Below are experts of layer 5 (counted from 0) of a mixture-of-experts language model. Rows are named router (the router's row for the expert) and show model dimensions 0-191. Each number is 128 + 24 x the weight over its row's rms, rounded and kept within 0 to 255.
Before each expert's rows: a language model's description of what the expert responds to; "comes before" lists some tokens at least twice as common just after its tokens as in all text. This comes from a sample of Wikipedia text that the model never trained on. Tokens count by the router's weight.

# expert 59
Description: Hyphens and pipes in markdown table rules and list bullets, and colons after infobox labels like Genre: or Website:.
comes before: "-", "|", "\n", " www", "  ", " –"
router [105 121 122 154 136 143 159 121  88 141  90 159  79 137  80 137 114 124 158 126 148 128 170 146 139 121 110 152 124  72 125 139 203 110 101 111 160 110 152 119  97 130 125 138 146 107 141 107 134  94 133 110 145 190 118 156 151  66 121 124 171 146 149  83 127 134 135 130 124 107 147 149  96 137 172 166 109 152 151 117 154 138 136 105 130 118 140 122 136 146 106 113 115 123 109 176 143 121 147 150 140 126 137 121 181  94 128 120 110 114 109 124  99 123 141 116 108 127 123 157 102 154 135 131 129 141 162 177 145 161 123 167 164 117 101 126 128 130 113  77  93 140 187 122 112 140 140 118 125 102 119 142 124 116  98 115 120 140 120 106 168 174 175 110 126 141  90 137 153 139 140 146 149 105  89 142 117 111 176 145 152  91 155 159 136 163 121 143 119 126 138 107]

# expert 31
Description: Commas ending a clause, and subordinators beginning one, such as but, when, while, although, where, if, in narrative and explanatory prose.
comes before: " and", " the", " but", " he", " which", " it"
router [132 114 146 148 139 149 159 121 105 150 129 137 113 117  89 122 149  95 148 106 116 149 150 140 127 148  81 147 145 101 165  90 130 124 104 120 143 148 145 121  96 130 106 155 111 178 134 123 140  79 116 118 112 128 127 165 144 101 114 129 155 119 153 135 160 102 101 125 104 105 136 134  66 174 116 132 109 143 130 192 130 128  88  99 132  70 177 114 153 104 138 161 117 164 126 152 138 180 145 120 144 109 125 118 141 126 112 130 122  89 130 154 134 144 117 135 121 111 150 128  65 147 116 138 115 142 155 140 104 162 103 146 122 117 110 111 114 149 135 121  73 129 157  73  93 135 190 135 150 107  93 120 123  93  91 143 127  79  99 126 122 137 127 156 104  79 108 119 136 131 158 154 143 143 115 157 135 136 125 144 193 114 140 110 122 146 111 144 100 122 119 104]

# expert 47
Description: LaTeX math pieces, digits after decimal points, and symbols like $, _, frac, sqrt, plus of in "As of".
comes before: " |", "{", ")", "″", ";", "}"
router [150 121 142 138 132 106 120 118 143 112 127 163 103 154 111  83 131 122 135 117 130 125 122 145 129 136 144 102 116 137 147 131 133 127 117 104 164 117 136  93 134 119 111 142 102 154 105 114 125  94  99 105 122 112 146 152 116 123 116 158 147 114 140 127 186 135 109 145  88 110 196 125 150 127  80 157 111  73 170 116 132  82  84  90 106 114 138  84 137  88 131 121 116 151 165 150 149 139 159 134 106 141 103 135 161 117 102 116  92 113 109 122 146 116 157  79 140 129 139 145 106 144 175 128 148 140 138 114 145 152 118 186 150 126 123  86 128 140 107  87  95 128 129 105 106  97 174 145 102 159 127 159 148  83 109 104 139 133  57 107 130 137 129 109 121 161 114 126 134 108 129 116 160 126 178 167 143 148 116 144 120  95 159 142 132 169  96 130 133 103 149  78]

# expert 13
Description: Symbol and odd-character tokens: LaTeX backslashes in math formulas, percent signs, degree and minute/second marks in coordinates, CJK bytes, initials.
comes before: " |", "N", "{", ")", "P", "W"
router [ 79  83 151 131 113 134 117 132 141 172 128 134 116 141 124 116 161 161 157 122 126 164 155 165  90 121  79 144 139 156 133 130 145 150 110  96 116 108 110 113 105 128 109 179 139 159 125 125 136 104 102 132 117 150  93 130  83  86 131 105 126 144 123 140 142 127 107 152 111 137 143 113 127 143  90 134  77 154 137 176 120 117 102  95  86 118 126 132 189 158 178 143 126 131 141 162 126 136 133 116 142  84 111  91 153 120 119  98 112 137 125 112 121 142 162 112 104  97 153 142 132 160 158 149 131 148 152 137 146 119 118 142 147 141 121 117 102 152  83 128 131 105 115  89 144  98 138 151  95 118 103 123 157 130 122 106 146  94 108 108 117 131 106 147 120  98  95  76 155 138 132 125 140 138 151 173  98 175  72 116 130 126 137  92 120 156  91 122 107 104 199 124]

# expert 4
Description: Time words like years, months, weeks, and start verbs began, started; also mid-name word pieces (McNeese, Stuyvesant) and wiki heading markers.
comes before: "-", "=", " to", "\"", " in", "N"
router [101 108  69 125 156  95 127 171 126  99 126 145 106 123  89  90  69 111 157 141 119 143 120 151 129 152 106 142 170  98 167 142 144 122 109 120 158 137 127 119 111 118  40 145  92 143 139 126 126 128 117 119 118 175  99 139 112 126 101 118 147 159 124 115  80 113 121 148  85  89 146 139 177 115 136 121 104 144 144 137  94 150 114 109 144  60 130 114 152 147 137 158 117 153 151 194 118 137 120 114 162 141 107 121 140 123  95 115 141 101 123 162 137 146  82 126 163 142 133 117 140 143 138 147 117 130 122 149 117 114 135 132 153 169 106 110 119 139 106 139 132 129 152 115 113 143 136 144 160 125 119 119 123 118 105 104  98  99  67 116  92 116 143 154 102 138 122 142 136 142 155 145 164 143 141 144 142 154  95 138 164  95 147 123  99 171 135 145 124  95 160  91]

# expert 62
Description: Words like out, up, off, back, rest, and first pieces of compounds such as out in outcome or output.
comes before: " of", "s", " to", "ensive", "ed", "ing"
router [108  74 123 123 146 132 118 172 131 145 117 159 128 134 101 126 124 102 113 132 114 165 145 164 123 131 107  79 151 100 129  97 134 147 106 146 156  99 122 127  83 130 135 160 129 150 131 105 135 149 118 116 147 144 108 161 163 124  85  97 147 149 113 127 160 130 121 141 102 105 169 161  94  96  63 163 113 142 155 114 132 104 140  88 103 125 121 104 130 141 197 134  96 110 115 181 123 122 112 105 120 119 114 117 158  85  95 111 109  95 110 123 133 157  79 108 106  76 151 122 117 142 155 125 169 128 123 132 144 211 121 168 120 152 121  99 129 123 150 126 128 130 141 111 152 118 127 153 168 126 126 146 121 122 110  99 116  74 105 116 108 154 114 165 114 115  95  89 135 164 151 126 131 141 134 144 152 157 136 115 161 149 106 130 112 146 103 121 158 129 150 108]

# expert 26
Description: Single capital letters or short capital pieces inside acronyms, codes and initials, such as F.B.I., U.S., UPCUSA, △DEF.
comes before: ".", ")", "M", "L", "_", "E"
router [100 126  57 129 153 153 130 120 134 152 103 156 108 196 126 120  78 122 141 130 143 174 146 115 124 133  81 157  80 123 155 127 184 150 108  68 153 147 141 112 125 112 112 148 109 142 128  91 169 134 106 120 148 141  82 124 132 115 117 134 136 114 134 135 144 135 105 146 113  90 141 134 126 144 104 117 112 111 139 118 137 122 115 118 115 122 142 175 157 123 155 129 143 141 108 134 123 163 142 156 135  77  78 135 148  98  94 133  92 141 109  94 148 167 123  99 133 136 139 138 137 140 148 165 150 133 135 115 142 159 102 155 150 121  99 100 125 125  71  81 123 130 124 124 153 114 121 137 103  79 144 133 156 114  92 122 141  99  99 106 151 147 127 149 119 132 118  93 143 149 159 128 184 165 110 141 132 161 100 127 155 126 152 145  95 177  96 126 132 133 167 109]

# expert 44
Description: Name endings and country codes in sports and name lists, such as -ski, -ić, -ov, SWE, RUS, Poland.
comes before: " |", " (", "\n", ",", ";", "'"
router [135 126  77 144 122 160 143 118 127 128  74 133  84 127 107  97 118  96 169 126 103 178 144 150 155 139 105 156 120 118 130 124 122 115 141  80 146  65 116 138 110 147 131 143 114 135 161  99 162  84 130 110 119 128 107 153 150 124 146 118 157 148 156 165 126 152 124 122 118 105 168 129 110 120  93 142 142 128 136 143 126 148 110 107 116  82 138 138 140 134 143 129  72 134  99 143 136 184 106 143 166 130 100 107 115 129 118 121  95 128 135 165 131 117 165 141 116 124 129 157 118 173 120 188 175 118 137 153 115 150 106 176 131 135  90 115 113 176  92 102 147 116 179 139 124 124 135 164 114  93 148 182 152  96 112 104 113 141 135 119 116 144 118 122 139 157 101  80 160 121 152 143 110 160 148 171 151 153 122 131 124 119 142 150 111 154 147 135 143  97 155 147]